config = dict(
    n_experts=64,
    num_attention_heads=4,
    head_dim=128,
    norm_eps=1e-06,
    init='uniform',
    init_std_qkv=0.0217,
    init_std_up=0.0217,
    batch_tokens=131072,
    train_tokens=651400000,
    dataset='wikipedia_en',
)
Below are experts of layer 11 (counted from 0) of a mixture-of-experts language model. Rows are named router (the router's row for the expert) and show model dimensions 0-63. Each number is 128 + 32 x the weight over its row's rms, rounded and kept within 0 to 255.
After each expert's rows: "mostly gets" lists some tokens that are sent to it at least half of the time; "comes after" lists some tokens at least twice as common just before its tokens as in all text. This comes from a sample of Wikipedia text that the model never trained on. Tokens count by the router's weight.

# expert 11
router [176 113 128 120 168 102 116  97  98 155 196  93 121 108 102 107 169 109 118 134 153 102 150 115 145 100 158 123  91  65 155 164  90 144  94 149 130 152 121 145 138 150 124  85 110 109 174  80 144 182  78 117 125 159 136  68 118 140 128 189 164 127 101 140]
mostly gets: " his", " their", " its", " her", " such", " been"
comes after: "'", " was", " and", " for", " he", " his"

# expert 44
router [117 182  68 116 145 125  75 119 147 149 130 120  99 196 185 138  42  68 126 176 135 110  87 115 149 173 154 123 131 152 142 120 104 163 198 125 111 100 120  94 151  69  58  92 169 147  84 126 114 151 143 186 165 176 125 156 184 110 123 110 129  94 145  99]
mostly gets: " high", " long", " lower", " higher", " may", " can"
comes after: " a", " the", " and", " an", " The", "s"

# expert 9
router [122 154 152  86  93 148  85 136 119 103 149 107  67 127 154  84  75 101 102 156 103  93  76 117 171 173 162 104 128 113 119 147 159 107 134 112 128 100 127  96 134 111 137  89 142 133 105 110 149  94 115 187 140 155 134 172 110 107 147 106  86 114 144  68]
mostly gets: " MPC", " JPL", " —;", " Socorro", " Apps", "_{"
comes after: " |", "|", "4", "5", "3", "8"

# expert 51
router [134 167 150 123 188 151  92 133  98 164 129 201  63 150  91  96 199 144 111 144 182 115  81 103 131 135  92 133 181 168 123 166 115 145 110 112  81 107  97 144  83 115 106 109  89 163  67  87 138  84 128 114 111 122 132 108 137 137 101  99 166  88 118 120]
mostly gets: " what", " which", " because", " It", " There", " While"
comes after: ",", " The", " the", ".", "The", " that"

# expert 10
router [134 115 117  80 137 126 131  91 123 108 110 105 140 186 103 160 145 144 159 158 121 130 136  77 110 110  98 130 141  94 146 169 129 115 125  63 141 203 146 182 119  64 178 110 166 114  76 116 113 168 130  55  86 117 137 154  88 153 132 101 130 129 165  88]
mostly gets: " century", " Germany", " Australia", "present", " Nominated", " ago"
comes after: "1", "0", "2", "9", "8", "7"

# expert 50
router [ 81 185  98 104 164 213 132 126 105 160 172 153 116 113 233 142 150 146 129 177 121 143 119  87 174 123  99 114  73  50 123  97 163 145 184  60 157 175  83 172 114 113 155 135 134  98 115 104 136 168 151 164 112 157 108 176 167 171 162 159  91  96 156  98]
mostly gets: " north", " south", " east", " Coordinates", " west", " North"
comes after: " the", " a", " and", "==", " \"", " in"

# expert 30
router [154 156 117 132  93  56 149  75 107 123 114 120 144 124 165 183 194 107 102 188 110 139 145  97 122 106 101 161 194 134  77 105 109 142 125 150 152 107  75 157 151 103 127  94 121 167 123  82 205  98 181 143 138 107 106 100  97 149 113 188 154 144 140 143]
mostly gets: " worked", " together", " participated", " km", " focus", " households"
comes after: " to", " ", " he", " and", " who", " they"

# expert 13
router [197  61 154  86  71 104 149 101 132 132 108 130 139  96 160 124 163 113 120 172 153 151 187 150 107  88 120 108  56  93 147 147  98  83 168 136 149 122 103  75  86 119  80 198 114 135 154 163 108 105 136 124 168 109 123 105 139 136 197 151 148  91 108 133]
mostly gets: " Jr", " Ph", " Ret", " Bor", " Bal", " U"
comes after: " ", "1", " (", "–", "=", " +"

# expert 25
router [108 206 182 142 182 108  77 111 137 126 160 133 105 164 132 139 163 184 117 116 185 115 129 161  92 111 179 144  87 105  75 129 102 102  89 112 128 112 137 162  97 154 111  77 152  81  89 134  63 188 121 153 154  90 160 127 155 112 155 140 162  71 146 121]
mostly gets: " The", " focus", " per", "The", " lives", "ː"
comes after: ".", " of", " that", " to", " and", " in"

# expert 26
router [133  77 102 103  64 151 166 114 126 134 130 109 166  81 155 207 104 118 134 181 115 129  71 104 108  94  90 150 176 129 158 116 178 144 118 128 100 123  71 177 113  84 109 158 155 141 101 195  87  98 123 119 116 144 112 186  59  91 155  44 164  85  86 118]
mostly gets: " ==", "\n", " ===", " ====", " co"
comes after: "\n", " |", ".", ")", " =", "=="

# expert 4
router [181 157 114 143 191 106 129 114 117 159  99 134 146 136 153 100 111 135 108 175 124 121 123 113  78  56 130 191 114 136 139 119 116 196 134 139 134  67 148 161 142 114 106 117 131  89 168 107 119 210 113 163 115 161  95 160 140 120 164 143 161 106 155 167]
mostly gets: " their", " his", " its", " her", " such", " new"
comes after: " the", " a", " of", " and", "'", " most"

# expert 59
router [146 193 152 103 150 133 120 119 140 199 123  95  86 160 129 118 156 149  54  87 136 113 166 115 149 146 133 123  53 102 180 104 174 108 140 114 174 133  87 115 104 136 119  71 109 164 165 119 171 117 148 135 106  93 143 142 137 119 158 155  96  73 150  84]
mostly gets: " Genre", " east", " Phylum", "     ", " L", " def"
comes after: " ", "-", "/", ":", " \"", " ("

# expert 8
router [139 160 132 103 124 119 131 160 156 145 147 128 125  24 137 110 110 112 132 139 118 103 136 206 133  82  83 152  61 161 168  72 105 125 176 102 137 109 161 161  98  93 128 130 149 181 111 108 123 160 100 106 139 139 120 111 137 132 131  54  87  94 143 133]
mostly gets: " MF", " FW", " DF", " JPL", " Football", " UFC"
comes after: "\n", "|", " Year", " Team", "'", ";"

# expert 56
router [ 88 101 119 142 119 150 112 196 129 159 122 130 120  91 111 110 195 122 148 151 107 115 172 151 113 108 196 108 158 119 109 140 179 126 106 147 113  66 140 159 180 171 102 157  93 140 127 119  70 118 154 163 159 134 131  87  69 142 160 140 133 166 132 158]
mostly gets: "An", " Kh", " Sa", "ъ", " an", "   "
comes after: " ", " |", ":", "|", "′", "–"

# expert 24
router [175 145 102  79 107  73  99 172 110 143 138 180 112  36 144 141 162  65 127 112 111 122 193 112 149 112 105 170 144 146 166 144 148 180 135 116 131 117 197  69 141 130 106  90  72 146 116  87  89 124 119 123 157 152 154 128 129  85 160 148 159 134  83 168]
mostly gets: "9", " households", " record", " reviews", " relationship", " force"
comes after: "0", "9", "2", "8", "1", "7"

# expert 52
router [ 95 144  87 163 168 147 125 140  77 124 154 133 139 120  87  92 176 159 113 107  87  73 150 151 125 132 192  99  92 117 149 113  66 138 129 168  96  76  78  94  88 140  98 183 138 154 152  92  84 138  98  81  65  97 186 130 154 106 137  63 129 142  46 160]
mostly gets: " a", " After", "After", " after", " an", " before"
comes after: "\n", " won", " first", "th", " with", " three"

# expert 60
router [126 176 104  97  68 137 115 176 137 139 151  84  74  89 150 190  95 159 151 152 120  73 109 167  88 141 105 118 165 162 133 132 137 100 148 152 141 138 126 115 141  97  63 164 190 135 174 110 158 102 132  97  81 193 165 140  92 118 168 172 118  98 169 126]
mostly gets: " Coordinates", "   ", " Genus", " Phylum", " Website", " Animalia"
comes after: "-", " ", " •", "|", ":", "′"

# expert 54
router [119 162 105 166 137 160 123 141  86 110 172 122  90 125 128  89  95 123  81 131  98  58 128 155 104  84 147 203 123 154 183 107 131 173 107 193 125  92  79  84 145  79 129 135 160 124 112 108 104 108 129  89 124 109 149 129 193 145 133 135 148 190 139 160]
mostly gets: " a", " an", " Phylum", " Website", " taking", " While"
comes after: " is", " as", " was", " with", " in", " to"

# expert 19
router [134  80 125 135 187 128  66 148 144  96 111  54 139 155  67 165  92 148 118 131 142 120 130 176 145 113 136 179 136  83 111 120 120 139 139 118 169 101 131 131 147 107 141 130 121 158 118 154  86 123  49 151  67 154 185 138 138  93 125 127  75 159 135  90]
mostly gets: " ==", " The", "The", " the", "\n", "the"
comes after: " of", " in", " to", " at", " by", " from"

# expert 48
router [143 160 152 136 157 121 139  96 134 109 192  91 154 113  77  84 112 115 135 135 202 135 155 115 136 177 114 150 178 135 152 160 141 158 198 129  77 110 193 148 110 115 132 139  97 102  97 129 177 224 119 157 116 136  91 139 176  99 136 107 156  79  92 139]
mostly gets: ".\"", " It", " which", " President", " president", " Binomial"
comes after: " the", " his", " of", " The", " her", "s"

# expert 31
router [155 116 122 132 147 151 122 147 173 107 145 135 140 127  80 131 188  82 114 130  91 150 172 183 124 109 136 139  84  97 101  98 158  74 176 117 143 135  72 155  71 163 168  89 109 127 121 171 109  91  83 136 149 181 163 121 133 107 169 182  67 128 157 141]
mostly gets: " ==", " The", "The", " the", "the", "\","
comes after: " in", " of", " at", "2", " for", " In"

# expert 21
router [107 117 148 111  92 129  70 200 137 175 157 122  88 135  91  80 121 131 153 105 102 154 198 137 107 141  86 117 168  65 203 135 123 135 121 110 103 109 164 115 122 104 173 171  36 145 142  84 203 143 143  91 172 154 122 116 108 153 113 172 136  95  59 118]
mostly gets: " ==", " ===", "9", " ====", "United"
comes after: "1", "9", "0", "2", " ", "8"

# expert 22
router [ 96 133 156 118 152 119  71 130 152 159 122 172 100 127  87 120 145 148 121  96 162  69 121 141 156  68 172  50  65  93 161 157 109 120 152 123 158 109 106 136 170 136 122 114  72  95 153 111 119 111 183 124 103 146  58 134 111  61 122 133  53 165 168 108]
mostly gets: " co", "ː", "km", " km", " feet", "ə"
comes after: " ", " (", "–", " .", " $", "/"

# expert 49
router [144  90 154  86 146 114  61 160 143 101 176 159 164 107 190 126 109 121 121  72 151 178 162 119 196 117 110 142 157  66 146 167 183 172 131 127 150  66 127 116 128 158 151 164  59 158 101 142 134 117 147 138 128  99 123 171 157 112 172  96  97 117 120 155]
mostly gets: " south", " east", " north", " president", " west", " There"
comes after: " the", " of", " in", " at", " from", " The"

# expert 3
router [154 129 127 134 102 147 127 133 130 138 129 101  88 160 119 145 114  79 128  85 189 132  63 142 148 144 144 129 132 143 187 104 106  98 151  91 155  75 129 137 102 148 152 141 141 187  95 128 126 118  97 167 126 170  91  67 118 152 122 174  85 135 103 121]
mostly gets: " (\"", " His", " Socorro", " my", "See", " —;"
comes after: "\n", ").", ":", " \"", "\"", "="

# expert 46
router [ 76  90 174 113 115  89 163 119  74 157 145 156 102  84  62  95 176 100 105 152 133  70 147 113 178 130 181  87 137 138  96  95 135 136  98  87  70 138 110 160 120 173 166 149 107 140  97 190 124 160 187 149 114 146 102 129 147 101 176  84 111 175 101 116]
mostly gets: "ucc", " CHN", " Joseph", " should", " they", " Watch"
comes after: " |", ";", " —;", "N", " /", " &"

# expert 45
router [101 179 132 143 141  90  77 170 129 131 137 103  87 143 162 147  94 107 137 117 109 111 152  98 119 124 162 168 152 152 153 142  65 164 113 112 150 127 117 120  85 118 117 155 180  91 161 137 106 127 102 169 172 165 176 137 143 123 183 207 123 117  69 141]
mostly gets: " Hindi", " high", " black", " long", " short", " Latin"
comes after: " a", " the", " and", "==", " (", "s"

# expert 16
router [142  97  86 111 134 150 107  93 106  90 129  90 141 129 110  76 145 163  88 180  89 124  86 145 111 134  83 123 130 155 110 116 148 113 126 183 129 106  63  96  90 112 130  91 161 140 133 145 103 159 120 163 122 156 152 100 117  67 111 158 170 101 189  79]
mostly gets: "%", "%)", " households", " mi", " km", "bassadors"
comes after: "0", "5", ".", "7", "4", "3"

# expert 61
router [169  97  63 126 102 112 146 100 100 115 168  74 185 184  85 109 121  85  64 152 119 128  88 105 153 112  99 131 131 139  92 122  94 153 158 150 138 155 190  95 165 156 110  65 144 118 158 143 146 174 102 134 125 138 138 142 108 130 128 117 147 124 152 104]
mostly gets: "|", "After", " After", " because", " Website", " While"
comes after: "\n", ",", "\"", ")", " well", " known"

# expert 15
router [114  68 131 184 135 114 133  95 121 135 166 132 120 166 131  65 143 135  50 123 122 100  83  88 163 165 139  96 139 136 115  70 110 134 136 146  82  46  75 152  74 133 115 121 114 121 138 136  86 110 176 179 147 160 173 126 207 123 149 129  98 126 110  81]
mostly gets: " MF", " FW", " Apps", " MPC", " DF", " —;"
comes after: " |", ";", "|", "–", "3", " /"

# expert 63
router [116  94 178 152  92 154 152  93 165 144 131 159 123 104 128 124  89  83 104 143  86 121  60 161  72  99  99  97 127 168 127  69 132 131 160 134  92 167 181 193 105 111 135 154 162 134 157 132 131  91 155 103 188 116  78 148 143 105 108 110 168 162 179 122]
mostly gets: "|", " Coordinates", " Website", " Binomial", " Clade", " Born"
comes after: "\n", "|", " at", " List", " medal", " Sweden"

# expert 58
router [ 99 126 150 190 145 162 150  78 151 156 103 129 109  83 141 126 107 166  70 183 130 106 150 107 131 145 159 144 102  85 153 118 158  80 147 141 153 125  99 124 103 127 114 145 137 114 162  89 184  94 114 168 183 124  92 144 146 152 178 154 118 136 139  94]
mostly gets: " un", "   ", " Binomial", " Died", " ar", "     "
comes after: " |", ":", "|", " (", ";", "=="